From a checkpoint of a small mixture-of-experts model trained on Wikipedia: 2 picks a token, a variant of Muon for the experts.
Below are experts of layer 4 (counted from 0) of a mixture-of-experts language model. Rows are named up (a neuron's input weights, with its number) and show model dimensions 192-255. Each number is 128 + 24 x the weight over its row's rms, rounded and kept within 0 to 255. Numbers have three digits each.
Before each expert's rows: a language model's description of what the expert responds to; "comes after" lists some tokens at least twice as common just before its tokens as in all text. This comes from a sample of Wikipedia text that the model never trained on. Tokens count by the router's weight.

# expert 26
What it handles: Place and country names. Place, country and institution names, often the second word of multiword names, such as New York, United States, Southern Ocean.
comes after: " the", " in", ",", " New", " United", " of"
up4:136148172144106118175169128130147161096147102133142107108104106119168146130162115146141082152110131103126130105124170110142143108135130098130155110142126103116159143154147121146171127143140147
up5:154122151155162129100137114149151129126120109139157120150157147106128171119170140151141141135144136165122126104106164093125135127142149100128120133176119125122146098097113163111153164119171113
up6:109122093129107143140161171161126088126153125101131124113112163077107121148105156155133180126113145134135120078114117099149125121119165147139125151098123154132130143134124114126101129062115171
up7:185154160157113149115123153150128102114148119131101107144162148158097155157137142151140141103159161143117116135114110208114104156149112113120138133111134091143126127141132108083186143106137174
up8:135128074122125091178152131153126142141104137113100104089120129149104111112131156109084124121140120147120102130140138075143110102140126146135139134120145099148147154181074142150110183144114161
up9:095122144109123145130159119131135125133152101155158156127103180114141155099111096196152144126096112098139136106131116124139132121119100148135110174148115081078121142126133122129110109119107098
up10:157130127127172102057099110148149134145127078137127119138111150145145183108072155161143182087118121099098117121140153137125126119149143172139124120147142089134149156149129152134195126099088139
up11:121079113143140091146140120184115136136087123115155143131132143102160157126118097121137125090115093167118120111156153112099133130097108114086125114140110150173168109136132125156134098141136090
up12:095090113093118113141128147096139114097142083145132121100164154137122137134133130118143145141109080180111134135119119136110096160186128152083111109136153131107129089101126101163149144094159087
up13:111090141131170142146126136137158158118114120108130141175117112168129151146133147118116109139136143114099130148099174103144138115141103151099127118106160140102104183132087122158150165140155158
up14:152104123086115114124139106134129109132093116118135170154110117119119153103121111150166095159106069110186153145167121128110126158158148140104113103150116148135129120089133136107160116093093094
up15:117156135123117132126146106139085159134142161112129129146122113113115140109127105080153097138104138181147135128120128149133118138159095106126147161142143128150123140134105148131142096118121152
up16:083132140110117149109125175119143170083123155091137111115153134135137154144084161127117102117169156116094119153179154137106153123149149115121123117099134115070100142113152153103135159145150117
up17:160115106108137131131126111121138130170133141106157110092151136116152133092150148140149165164138122134130132107167142107179135095088132134132152166104180159126119116102138083134114097130123187
up18:159122100114146129137081067102084088150160132079121141161115128135125156086137113123117151096155108124160103099136144130133129113139104141107108122138142116158093168108121125116168143100123147
up19:144119158131130148121155131147143132111107096125129101179145125087105129121102093113067127139135146140087129155112099116180128151093117120130115143134104113066151160104129103159125107107155155
up20:119158114162123111170088144133096116167083128092132115131092092114135124064113141144067085127163156137175092112090164127095116154132104111123131043141118152183141131156093125115120125075164083
up21:112166143134121133151102163112130128099113115111124112145124154127139121132141122080113158120168164126112154184135113137176087099110087081140142130170149101109118121107100161144089107150131073
up22:080122183130130153154112119141117156155137112153089092149101132162113157173107098115131128113129132147158108099120137153129142137130102160101128111153118148117130132133093154152155140121101128
up23:123074145159114144096152107057178147109138153127100113127094106153165131186118128123152082127080120132081104140101118127085120166110125119138106147103130127127131128161093145106106153089142086
up24:156171125101071157128138142102116096109104105124094137135109090123171135127097105107119153118140119107162138157139132165120080111152147130122132108151112166113181175152090160120119161125148145
up25:148162109136181149130138113110139139149111138123118134089156141138062115082098138117138110151152174144205164130162136128132176161148153104127129113120127154119101141142140110149176145114119126
up26:139106132142111151095109110150178113160131046113154102130138121163141144109171096138165102127071151144119112121081126130182128177109126068134121094121115141111185113151110116095108137158116111
up27:128106126111156095140122119078106119157107142151166163112094166167108099075108085110128164126135100152114102131155130154150124125110161156118109092116151105120127156105152129159131161110162111
up28:147121146109164118109132102167149138166084095149143122111114126141097141091131115136145091128133164098141094140141146166129130183147083110097120178123122173166169125138157108127111162135164130
up29:118140159154150113111132130103104133104162135136098102188112169105112120123142139126117159098131125146149112190118149130065153119108147146121091120116128152161139110129173116102120159175094173
up30:145132086110118114126139132120112113131090161114137125112125157143133072118135143112148094112134081112133162114153151123110153133097153117127118076104137151167084157123181119096144156092141155
up31:122138098130154152128113136159147105147154120103118103150151147096182185079109142069120155136124124135122070137124143109098112104106150164148140137092118143126084148153128109074159138130138139
up32:147129162159145093146130157101079145168121168142090168202168132101145118143134095103156128133091140111133146120115150146140142154108163115128157137119105134112126084138149136118167103105176102
up33:123088153134098173128141135138107131104111134172185134096153141122099132139137085142149157152087096099114136096107101123158154158105118122124069126118098128169106135160109102152122130096130114
up34:151117101147104160143136116142088141098115130147107175136114159148136116147132160112084101108108160130161188137113114122136120133088054154123122164119121152139112158127100101086137168074110156
up35:111088128133123156122154095121142098118171141107147147139083084118087147141091174149163100101117146097110145146101114070129137134150107137084104112148138107118098194157092157104124115106124134
up36:119146120126134099119132085121163133109127136115142117141136118150177100110100129159166132108140107124126177121113156123091127095131125094110127132213123156125137152141139152103109138142101087
up37:113135111151119112140167132137125126152131144119155142072134141141168145137146110152135111108108134131157113103130123118124098127149155144144092106173132116150147103120135130128135115159101147
up38:147105126135150162139133155100130098109139152137141140136128168129119123122123145123101142130128156096105118115151162142131127147078136123097113132103143069132134183131149108125123127120136156
up39:120148086118115161117077137134151104103103123081140123128141120134102130084139115119117161149151143135114115104114146114157113101169163106120100120156146156113099133148130117154161120123141093
up40:104134113162141101111099131085119127104112145164109138165126088096157156132083140133059152127108126140127146134132119168157096161107139120171130129127149126172125070122148101136086123075151137
up41:118135160116137141126146177129080086101109123112162155107127096103136097108081164136141096126143144099151110154119094124134103142146145138153131129108146157110126118144118155156159113145124096
up42:152139102102142128148160102085143139169105098106145127119101165126174066115147138134156112123154108137109103119164110119133141147189127114128122087115113110158094142115099135142138092108160129
up43:139176137151082113149130154155125126088109113110104136172124125096125158111150112108116114118082121116150114100134142128116128132129124116132171122135128112133139140103162140075117119166099108
up44:124115131146121093118131123131152123161137144135159113147132179149169113100137177132094104113146122136132107121134147106132085107142118144112171063123115102127139166140145145131118123120115138
up45:124156118140140139124139139101160102093098101137124172140160118098148112091076176132141116155148175116107146088114119137139125143127140117086102133115136110148126147158140157138091137140118096
up46:137097123099094114102107123088109140115111137097108132087145091176145157145106103185106155125109149126164160112138123128130093122144152118103139146120149123125090127145099134099144136140134189
up47:127108121126138106139130114155094126122107155162161136148098143108141100138132140135101122126117100087129111099135162150105121173110112125089120097124147136115107150153131187086121129098095123
up48:157132120146133180083111098139114132130154112162127137145129156100112095114099116084140085135120124122095123141147134107073183149129134159112091161121110169150113158136139128173135114093115118
up49:126113148107112151151118134116150120162098114126120118119166104144151115143116163178107095119148122092191110127113097116098127126095128121122139105093110125105173121099131135135144169130107126
up50:162130211159108137159146140086121155115118145155087110136125115170133117081133122138151174124117133115135077120122162115088122128115126173126134138057135138114150099136147138127125151083128096
up51:146110135117128140148106120153143097103145127159113171103137162151126150108076182162112131101107107129094135137144125141147127124127129095136126086143120114116086153143122165142172134126146129
up52:135147129105122116127149124115200095087129134141089130159099093143134092142130173132145115123138195119118152099115131135095086116155162133124110134128144121128152118136124131102166134143093110
up53:128105120104106090131169141160125096141084099088121181123077135092141124153102136133147153115138156149069139112091105119116073118142086159147123116159109108122132124166121149140117137173099122
up54:071116134097107134131112154120154150142144099116118124127129135124111160131137102115122090159117153129115140164127083109123120152143138134125147136118129144117157096063152172105125122110138120
up55:179164139108114146083107184111092124118143136129135150153139115133139151180164090135127183130084119142077105139112129141106183123128110087138136151104117124147095164099127151145141129126122118
up56:086155147111069113141137111113116123118090135109143150091100117120112142092139172119114098120084086147119151128141140113145080182097120158089131141092124141085121122061115125147137106135118098
up57:121135138132075080107122161166112118084115159128164115126144114120155141116116063148117137153107130102076131107111124117109129104110083142083120111142159121128139158151164121109090094078104116
up58:137155122171145143123081125132165133088089124099108097137151122108121127128104103135124121094136127133127137135157182137135121094155105171122138095093060110114136130118123118147122160106113123
up59:134133116179151160131134130132141127125100135094116164128179135196141110138158108106093141142106158115133154091125105131149121129152116165095119127142107113123091144128101131131125138101175155
up60:130084132132117088158129159090126174111149111151155144140148138090116097155134125141102119134140104141126143103157132113120119076111120132156123119134165117091131139129173135066099144108114109
up61:140128127102146180154149122106107108175161104118146151130148083155130125103159115154124118102162180133092144142113156115101164145141160132118130124147111127123139128147111130164134118122166102
up62:088130118111137141151130135151130151109090131138168105116144080118132130109122087156126113150141136132129109135130141126124168127086133178119150155129082104116115143109116141117109125139112108
up63:139144107107125155129132089069122092113133148148175107125145108134104121117107085165083110147096089123106136098136130147157114102106080142114101117137083129167128098103158121098167151152150149
up64:139117130139149111149124132134116128119155101121153172110155156148117120171093105093070135116132114125092137096129169121069116168132118136122130134154158135164154119127140114152111155131113123
up65:104128111123111133144084074089162114081092091132136157119140111112144122098131156108136186146149166168145100150104129113141128153143093112126096119109122155119090116133104135075143132132157161
up66:141117135111131137124114101124128106127141124151094160126109152133116134104089148121121152153077141122070117125154092119111138140154092144163107104147121134099117130144140156095160131129116102
up67:111149091096139126145125128154092134137120121115140149122110158113126118142108094088139164140134164126152099146057135078157151109102135125115146142127165079157125130134144106129126103106145091
up68:143090115092137083114112151123116142140115123114115111104109171128140101147118172110107096165109113142107076130125174095145146125119173119105117119134127146085115153142098117110111151110158101
up69:101112122133135124130120141123136104143098116165108126135140142113082100155082093088136129141128143096103119152099140100152106133184141161126148121137111105146135119141115096149138117120119177
up70:159097107128131100144092085120135134130156070092097118083143115124130122135133151160139147077180085146138155093182108153085119114118130132128109171132143104152107141134129126101128184120133108
up71:157101168143147119096123177137136139106119134136115137111144111133125113092120104111106122120106089103098124158111112119082152146126147111111130173121130152180117113135134134097122138116122155
up72:131135129095128122101124118090173085135088160109142147122083149117163130109139099129144153172130132148134145155132126135083088175146141152124102132141107141179141122136126116145142099129163091
up73:140102163146099131123124101111157162118108136095132101160178115147115172115137081126124128132157080109125106147161107140138128095121115114104203091122154131139100131170133081090172161125147161
up74:126085131114131124137142074127120120121119096132129107109156149060139121150117125183150138106137078123130113109091165121153137139106131071098147124082131060094110119133111100128131103124123113
up75:083117110138110129111143119161172126110126109116128143109155134172112070134128105146131101121158125166153069119110158139080112069088133143115108097111153076166108093177094167174124130172095152
up76:147093155150139117132109145124109105105146143066122116202112136126122079073118120103153170167135139107168113143147072116129166166140119116149134125142109123094150157122126099184141144154102157
up77:120139144139141115092137168176104140112103113147134130130126173102111130141130147141130147135117129107147149119122123107096146089129172118139104125131129113190149145170115124139132102161154118
up78:110152145147102167135085110108163090087134116133120163135091112122101125126137102128112120158093143137123189145138127120091142148134047111127098143106118139121108092118109114134102167112141098
up79:166125166088128154132137130089122113092141093149130102129112157179093128125084123147109118129102154146143130199137106137140126095139127124124112082125120099134123180127149090136125128114134130
up80:131129106090089142121115122136159146162126121112104118121107101151104075130136125126097151146105132157152138108143107141142150124102155086166120138120130092170142154119113071138108148140128118
up81:149123142107111151124084126132131121120133102106141163159150095137188107097121153120113150082079078109146056143160143122145192132109130131141124152138127153114097166143134154107111156121136090
up82:163124155141159111163170120111107103109124101130102128090113132134117172105111143158124122093124106117100111148110127107119120123122168136101128109074127124118118094110171122185136108138181136
up83:128103144153156128122093139108134124122144130143103083136093127118124110125115156127134130147136171152147143108145112141133085128118134114121137122110105120130127149147141119142142165137168106
up84:045076124124104119121132060162152114179134141152122154123194124086157124138139124128129104092119137098120108145173163142111141127135097127077154154098116120115129131126091157107134123151105169
up85:133096098122077140063100090122119121162137143124119083109166175142147130144130068140116109192120191163102129112141143112118140135139140129122099119114101117131166099145129097117184134149141116
up86:131115107100131125105114146138142086144108172130114094108147100135140101128147128104148125109142109141124122170175118117128186174100135135121123125126095100123120100123074131070146168110140149
up87:120173151119122143100168143113110103075172119094184140166111091153120147132117093135101141140129134120094160138166158140125130118133120085141094126147129158135117108106097155082116129116103131
up88:147124143126112132132140127122098131097121168127150109149139158153129105163130091109130131133115117111125131147131140142067066117140133090152124128149134137166129091109195132165137135193164108
up89:182148123145113094106131078152145136152091135106125116136105133135131088135149122113118133163140141145122136137134151123109145115124122125132115133152119143095130080120157137128099097141170189
up90:135157060118138139124105141102135101134165098146127178162181098143108158147141131106110129137127143141136114109140088112132160147143135156100127109074083153155100135111133127101130148140174159
up91:141100152136091102151128121162128116111096119131148159109106115137151151116160085130139136129108167101134148105145166116116085071101122111156135124089138156132131122135111141132137155088097151
up92:122122131116160128146129143169180129125134061183182133134130131138108126078126166190135120184093146132125163151078104124170118131141126110067132072102082129114113136115075136118126121123110114
up93:115151138121110140113089105120118101114108119125130160130148068132074096145070120121115123159130149109113167183065159117082114141154102076111138132118148121105149125166110116134129114158121097
up94:143140155125108157140147115143142111117138149140177166135082094117138124120094120122087073107123127096117123117110107126151110073123121136118128121138120150156109130167125134110108138170107156
up95:157110116155086137097105131117179150134127115131187127115134160147113146072121138113134132140142148120073130104159120126107123146124133089123142151153119134127102075131118109133135169107132124
up96:117089151082144148091122133145073119112138139136130117158146107124128130094149110095132143129163175135087142142121120147134160152144111087156076149124143134172119130111141147093145154090116150
up97:122167146146103129133124145168128138138104087130138140096166128109177129105153138107172166110140140155162143104126093090105148138152121090118084149175146140171115142151144088100159134170091074
up98:101085119111141144142125102102123128088118097125097111146090136120128123147139149180112082109144146126142157115155111075129133129142138162083094106115098105117146108165110148114108158139133132
up99:134076151141159158118137089137083128134126127098160141124128142158099122145133133151128143084134134095162106162133140115116125143106114108120086153146135161142142142140131136169126135193115165
up100:165106134089136090095098132106154129113127108114151197139120126120146130177154126139123091167106130114132172139098086101107157155130120124119137165105165127115136123132070115158115116119097090
up101:122106176101151104092141115129134139138168126126111110135113090159142114096118127121147117156124169159142100129073126139144151129144127119138104100151115130110122136143104145118135093129197146
up102:134150100121136165118118142129117141107136128092112179124103160120098140102090108168103132128100130136107107161176115110094136125122127106123123144128149081095099119153141099140147113101103118
up103:112123088140103129062152114102064150120127134118114154166149112125113120108130161169161134139113169086144120139120117141137072124127154118136160150105105101173133129149126119141129088115126122
up104:149114088114102103103148113161113139092101124135133114116132150138115125115134131141104117130122141156134153132091119093081102113155056070139143135131166127094136154118183137132114082114119164
up105:129143121117108181093128152098125144137120146112116147084172122159127108117141116118133155119160123153148119086151094147089141118179101131142095124087146147107123152120114128150151116158093120
up106:131106095119206149103122097126122122167120199105126110120130167134160159164136139112124134110138096124115182146114128139146069068114188115141133137132120100147140107143094136170099169169138093
up107:075106137159096145106111120135127122117127109134117089121152105144104103132109114139146118143121105164131126103099071132163089157121162118123166116165100110150102139120094103141145139140120125
up108:106090136122117148083124104122088143104132088093082124142110165125162068140133102122080098124142109126139107119107113159159134135107127135136095112150096108182093115160156116146100121162134160
up109:121061109129116143136125142070112103122147139125114123142162104141106129161149120168161139163118141106151125166114124167126104144103149121138110112133166128123133113123129135061132102122118108
up110:158148100141094117121155159183112126099088104101134107101120109114181067073114115144150102132139120117131123161095122117158096126131109145122085115117139113132128093134110152112099098120124096
up111:150158162145117135122174134171113154170087144147146172159110117137155078140113113154134122131121123176123096099161164088152140136130140155178115127123133087104109127112116131107129116149106134
up112:146147117133107159157118167091136139143128119132129049121164138120134114125123099128152091129142138115154113145162128160166104113151116095124138143141135150116091086080126109136126129145145091
up113:113132111137119135156121148133128104129115121110144139112165129103145148118122122157121103116076099128115108137155167124153133129127112170152151141105167092138137126069111112130078147162116134
up114:147135111135153119138153146130136136157127107158114130125125085099139158170147168096083135186122120104096088094150112135147134142109120112112122140126121139126135118133161090130147114155115165
up115:111125127133150107150112118128149125085148151164092113133151135120126112131128125148159109128122105167121135173136127127113075120110094133182111107129144122132151093139119125153144151107121128
up116:177166104146141123131137120101105125147145118133137092175075115113085142119129147151128125105126119126174118097108143119200124122123141113133115100181078118108142159136125132115130084116089164
up117:112134152122120103149138111133152140144137110126170148120115119110139109127156143105103117158139138122140137092144098113136152125191154163142143093133174114126128099161136092124176086130141114
up118:154126103125164137108152132120101158131123106111151130120104148120159126093122123128111148184134153110102145131122124144121134121083130113134112113148111149141098096122112160174176103126103097
up119:129098103138146104129122099123132089175117122124119152122100138131130148118124139095107113136105117154141164145086118155118121095096124119115120129133155111096121125114153135110102136045140142
up120:161119152104129125128114117098159120131132106116141135148139132140107121134136146128130107091125139105154156086116137135114100105130137119154147129087118118106136132150120097146105139188129130
up121:131119129160125076094113150106128145106080110131141159086120101133150124186168120143104127127108158133171145153120110149102165159151144114088150110100169116145106129120165144141127176113099108
up122:145105106139151117127170158122126139140106118050129146133095098157165139116131133147132085125131136144131078126130099089128164099155114135171136143100096104120121174128174108102161095143155135
up123:161088100119144140148097162134116131097113122083121131111085149159146148130126151132098146126146124110129161091153150100124131180112121151145129134119110159137172100129099156174108109121140116
up124:155111162118132087108152114085121109069118115152105098136062113107120124132090115147154095141130154164130107131147144127151160119171124087121147142103136103129101116158145109132135125155143133
up125:122081105134139159098110125112112108125161149122134113099144173129127121093102144117112145112171144148154125127106092104117136138137154124115097136099170132118119145097101115080125136126138142
up126:151141146141126107126066115154083164119135113138166131164137102099107112096108139128109180164108104139108176142106135086134127123136131172126158136175133163093089131131107089144104147134111113
up127:128116096173141169115122120157126105144121147106127128136164076109119125078095125136122161140154140136125113157126153155126114130090127102093107122162108163151094048127102116087095122157117120
up128:110093157127121095133143163130116129172154135128152133107106136132115169122153154153095120106163149125156155108168125102102143131117168148137109112087128125152082169130122114124129096152131144
up129:131137164140196119141082141163098110125121124129109077133151167128139128113152124141161063085123090080131166121114100155125139172119112154125158098142168123115115136123079185122157114168137120
up130:139156113114126121128155167144125122102167136099129169124131098139078132150123130101074123118130149114121174130121087142142101156144139116121130111139147126130126168145159135153149131146083090
up131:179150140147111161129177131113126172121133072174133158138126149109114146096166134123158138166134167117144126117097099119128145119125136166124135099127108166167100142113107158127064139161149088
up132:131143149157063133131117117150104138116125147143137142123125099136126180147125104096115085127162133113128129126143125153174109120118108150114148112128128165112094121124137111100124141143159129
up133:100077078090137153131127163166131107145134087134130145118095135153140144112134090118106112146162124108134123111134143107095170102141124146091106126118145113133145061125091119142137167100117182
up134:153129135139111095090165125146088134119080134126110163098106120113145115133138100145116109067170141137119131126123114106125083150126165142152130147130167158126117113141129127129140148075139132
up135:144109136145170147138181132110127097136117139152128107110142136145122120106132129148099134168103086146098163117170153137131138120107075103138095131115090153151141145150143198167093118133153150
up136:145137102083134103119122082137133106153124116138085136101175154114087114111165107143113160115121096128105104108158114125118118135099112127125095110155131105132076082101122160162127112115133122
up137:117135129123089176127109113113140136158084123158149129099101163138153149105168131129165175141120103098165156097122129156086145141127090144131129121154148124109112156132150130106134178150099117
up138:095069130126162121111119129120150127096134068164094111134141150150132123098146144164144117145142141150137105145113111110131187134135115096081136100147157128159168095114155064116104087161123106
up139:126123125102133154131159109142145153112111117134149140151140141126091144111124131126088179141052090132112130127100128115136112113136094135119142141111153155146119107110138130140164117128157161
up140:133147182135105121154137145151140099077146097132117149151142131116130129153113134092148162125116079097115152093107140142118161133131125163146113137112103112121141168096094132133107117126124125
up141:142120171097137118152130161104177100119105127119099148158117150077138146134101127094098114101190088078128143100147106093148115129157114109060135130136104141147173135124125062124116175107106133
up142:124089077119085116147139148123135114124121095130169101115142120158215110116119110168142139117117144148128178166136112164118118151101177137136076135109156115116114091084122117125126159116101119
up143:109121096137147112115141151124129125125157112114121093107153191079104099112115150144090164134169076144093137141114111096131134127117151133057128177137115104133136133140179144130120119129131154
up144:108121165147143136129140132121108077135093141127081129094082128114090160118122119110100112153113119124118131121132095149134139153136162125083142143137121137136108131135110173141120098151112117
up145:123109126139090125105115110135126087143124142086126162175090139146170121094116145166113127124104115117192131087160110115150127106113103094138112133160087165119134077129146097130108130118137135
up146:147111114079140169163135095155116134127111145103108119146126112174130124133170117095120089143126094137135109089126144123147089166128126089092086101151117147119123118142159137106147101148145116
up147:165114111149129152138089197148094111135111095137144026111144128149132101130119094121140123142138086142160126123107157123141160190146080195160108153069105107081101127144171085107146126151153159
up148:139126112103138166124201159140112119151099127117098136116126087130149111137090110143100119153119157153153144066112127123114141153142151145128135128114115108111102135157101121183135114168145122
up149:139120085139117148100122125113129174138124125106111090122113134122125127120141138097195136145125137120143122107138122120134158120137153175123154137146104176141083073090126070145130124119124186
up150:144148175126130148126144105153084171155159107156179188122135161105119184130130112118134106103150147141112116101145134087167128147158105153161152158126111104133140144084138157139162088127078174
up151:120114166168136116158137124124158112110123101115145131124143144151123105168133146136119129104115142119136093129150160133134158162126154153111150146120137087130131080133107105054148139107139137
up152:130106120146142097163134095159157147155110119105134154161147129136085149133107137152117137156157128124116137156106107137109146109126122161168178135098131101129119111152152135113112115139153114
up153:061092134161132166174119107147104103099157148126157185146176122128116130135124109141132145131132150086126157154125111115118177123137142076102138101155157139146127120097141146126127097130078123
up154:111155113116129128145126128097140143108095080082147137147117125082179114138112147131117113137096157124119140142120130097118150157104038156135123061119128151139135110101115145151126176146126107
up155:140147146104132135103127110087146130106051118119122090131151136135092147116102150131145137173063099130151160154160148149153115122122091198119160162139140115144171119107096124078177118071152161
up156:136092140129100155131123141148115112140128131127100157139116122154125085130102107134152118142108125103178138110076123109150120129114137107124096091165153169084156096117107143125108123110144096
up157:088180142125149119178108141114124146134132136121103110094123105120110132119096117134177138144131106130133156115082112168119078111126115128141085158148139113148184120113143152101135158144154122
up158:124097108093121133172158117125137122101082119151134177116103134110175163109143123121084107165110108161111118096126110147127119121129166109116116130160090121149166162112135117122142111143095160
up159:116119135119072125116150120064071129109140132140161094147138097093117128131121128146134124147117090125115119189156139175172156108131098166128162135134145121111118111114195088155155095166157129
up160:143121093098149132116084126103121100105105103154126100136170078097106140117069124100131128145127156151122136097191121120095180130123123111100093120158109118166094089139129139124106069140139115
up161:115124124157138103149142116174127114141136123135135134140206175130095154147101085144136092181132119133113144119101149130135113117131109139125121098149110153123094141159098125179153130114119096
up162:076120125138090139173128111132137116167080101158150121109131129159158105160131110094114201106119174158139098136116088092115179121121092112090129152121145152137141140128123095112101140114120117
up163:104114138129131188142130139100142172130050119109120117134136134117104156154169114170141116080127145147073143129120183135118145147105099184150177142103160126137130105126116117090152108139116157
up164:110116145139132126086117120050129128145150154173141120119186120145113118128129127163117131139133148119151102152134109139145107143149098094144141104161119107123130145144152114150143172142120143
up165:107119121118167129162129102135101158123187116100130154129156129067131129104132048093120123130131123146164112147167094141053160066107056090128087091122096141114126118085146096133151095108157106
up166:123134123111113128107166085140078126121139161141135144091105147126129157132129174134132114164114150128146069130148098154139168089123120120126162148099134137122129124138148140094093100103135118
up167:150150159131152116123081098128145116118154078087114150111084121091158127145154148150136107103104156163100148088146097079139084150103125142141160148114166153103131148113102150124119156139119122
up168:178102095114120116090082137130139129155137127139069068123121180124134166119150120109125133140098158124128072150140118090122126170123131182124139114114111140117169122120054147102148121121129133
up169:105112091115114120134122132123105112124106111092101149134098147131122117143138107127093098138204143122108144136129123102152150133152142092131080121131152153109137125141143148095137131113156136
up170:121136166142141148111150130114149120115104122106142135143141105145157139167161112102127118137118149104142100113117137108125153159102159110092176165144123193150132127146173139126149116164101143
up171:105121119124104135141151092143130066111122093143118113120121103122133102078101135148103134130130116085134155182116154133132127099106117120130070129167142172092124123133117114141124125161118139
up172:127155083134040151103126159103211176121142105083163115087154119180115128124098176118144134161129162147132122166136129098114137145172143123086109111088117130179142096157122124134105133145154128
up173:102126105107124106082141105137144109131145129119165169097120132135159123143113138118160132146140143175106119146104095173131126081138100152134172132079114065114136129120152129119103182148122092
up174:144132148137116090149120140145126122126114107070142113142096157145105081142114103126127077108157154170114151109116118088155089096096108075122158113189123132113149084157141142103104148118168152
up175:108131147180107089123142077101097163128121130131127089144180159121144108122148137161133110098146095139146120125120119160124116183118156137149109131141116129137129137079110114137086126126115118
up176:124129153106099095094168150133108134121096134109123120114129145073122145134098127108148138150106162139137115116150128123126101134092150092120154140104110109084138125150164100127124162120106157
up177:161095124093089143137122173184128132135138161099163132159138115136144107126128122140170118147173086113139147138120087148113154092144124097102124112141110129104160180115161095111132101113146144
up178:159103182138126132109154129139121124159106117141107138131128143102139073124159097117109163151111111154129155114160123098128121170147142118150123097147136121128113112107150133125138162160159112
up179:114157093133153125124106109085145137159164081110147162100148170151127155084175162127094124136142138135123157104100142129146142126125128129123137142077170117114110090136114120152107116136132120
up180:106132118140156177128149142159143129141107110119149127154130100156136139112139129141139152147130102134130181099157178122141142114123122121102116122145105117126137137115101117135136129099119136
up181:156053129133113140141174135158146145154147142149100130140085151152116126118113132186160162148107164164131131140143149108128142101140107144140136110104135106136072106158115150159136114126141122
up182:102070135120119140133141089144139103121163089086130112173095149084131102149152145084093104148140111159120145139181143126202178121138124121115122117130175105113088142152136129152121117134083122
up183:109115115129115100097113150121146121126088122156128142175130133178189145084118151129166146111095121133093110114153137123134129110125113130124121158146194102097122149098089100117150150124172122
up184:143101138111148147124117164152122130112123109118152117145120157100114150125116114108141141142132109159112141143111120123126182135151148107136125127151104104132131116141111095125117134124104113
up185:143143099150176108166123126132094150155124076131087154132130126144116118124121164126154150125122096124136127120116079093136089103115065145118111104132135129146129128117141126079129112148115137
up186:127100141163118117121130116099157111091140100167137135155122119107133158156106149112094104147133138136108093169139131114116190177147199136123120147134093135071087101122137145120143101116078106
up187:165136111112144112155113134151121170132118117166102103162150124165135158125067066088123125126166158156122065093135135144159134111165116094148102116117116102124142135137132117169121108142169127
up188:108165105107092127122096156122080177133126112110116098133120123151128201149123144147158135089156081134148116122154085135095127149149139142136123143117122113105152145157124116135147131060149089
up189:111131129148166119129101103104107100181132116099144151098143061168092099122112094142133173085178118152145139099107134112112176120122162142098138118144150180082112160179108115092123105115121104
up190:175162115187134156130147137141157158128115136104127127143122130156127140093122114140125117102099174117130145169117121148115077158121110132130113116122126106149121133128139157122189127148131134
up191:146141124144104133139119169161113142087093107104134117111129145161109179122145138128114148129125129107102090134096171117127118128156130144127142144148111157116107145145143118106139111115128163
up192:099145157128108136127149166090125102144143137120129143118135140157111118095130117129118179136142142141156148144133150139095149087143137135105192125163111093146117130094162133142122126084127118
up193:111099132108175157130115095097137147114119127141132158117155122120092100133146164141180128143131140147087134099158148157061161131101114128151112140171130140113138160092132118130121131115123113
up194:082125129153130148164108099171160139135148149137120120143127135116129135072117132111159119115157179097169185123117105105125096154164122165112126133143081122137130156127144131137162095108123143
up195:140118133123141103129135133158114141097113111137143145112102107091180147113125096124125107144121169129059064177151117127129109084073151135130100107125102122134138153110147138118108122078168109
up196:121134148147134131157107155150088130107118136137094158056141109118119124160151097141147142127137126149096106169049135117110128135101164148127163144154079136078065174124121101121099140118103158
up197:133130155146131118150147100131096129137116126121154119114159087142140100099114136106127155152127176136152107153135128153116159114100113122101094189169086141125167167128183142133115140078128147
up198:156174126101079156159140141073120147111133116108127128149097077130145133124119087147124149133106155105119132130149141136120159115105123131137180122120140075124146122090101098122147138131130153
up199:101152105125098168089135145136155146107140106124144146108162101134155085114138138147124146144113126148109123167125112093144083147134093155100112151139154123144127107132108125095107155121119123
up200:133132152086128124118130134118142156106116101124156158111140131122124100123148096131119127131120127153191114130070069122134137152159139113149109111129103126149126120155129112069137141140088119
up201:123107086141105123150154127113144101145138131102156155095123136160128113151102102166125111130147154090089131098152136139083145145135103103145067139104170188116121091139134138114159118122139116
up202:195168120091120099111136136101117154115098112100121100109149083122142131092123134150127116136121143117128191112150159138103127125147108137176078133150150103117144068130110107133158100179163187
up203:114145107147132159137079132086135157111152135134119082144086115113158152159143134132127153147133111117122160115136120135094105154104126115146100143154111133113101095100091094144112149090118151
up204:161103111123113127109103103119144141128138155126142115164150149131109154091137084110097137120095122072150167154101128193117137123096116160099133145125149162160141068106112108117132144144152130
up205:160103109112110115105126126133096134152141124143106148083170156110098106097105084143095134160173145167152138097149128102125112123156125143154126119115115077151101172149158155148185136176107185
up206:134164158185153178127147132136115142080135105123100154134125171153114107118109123126128124104095125121100098130152177144087139153131111110113126151153132147147125162090152168162107149170090125
up207:124125130149140095090120150147147137157112137131118136137147143141109136145158100117105137135150138155115131137151154089130100132092123123159122141113162130141112105111179134127104146132127136
up208:110163095127159121077156130113164129158100136124152141097146123162136135131142157108208133151156081163124138101137143131166098084140135103100093127146158109130121139112157143093133140123138143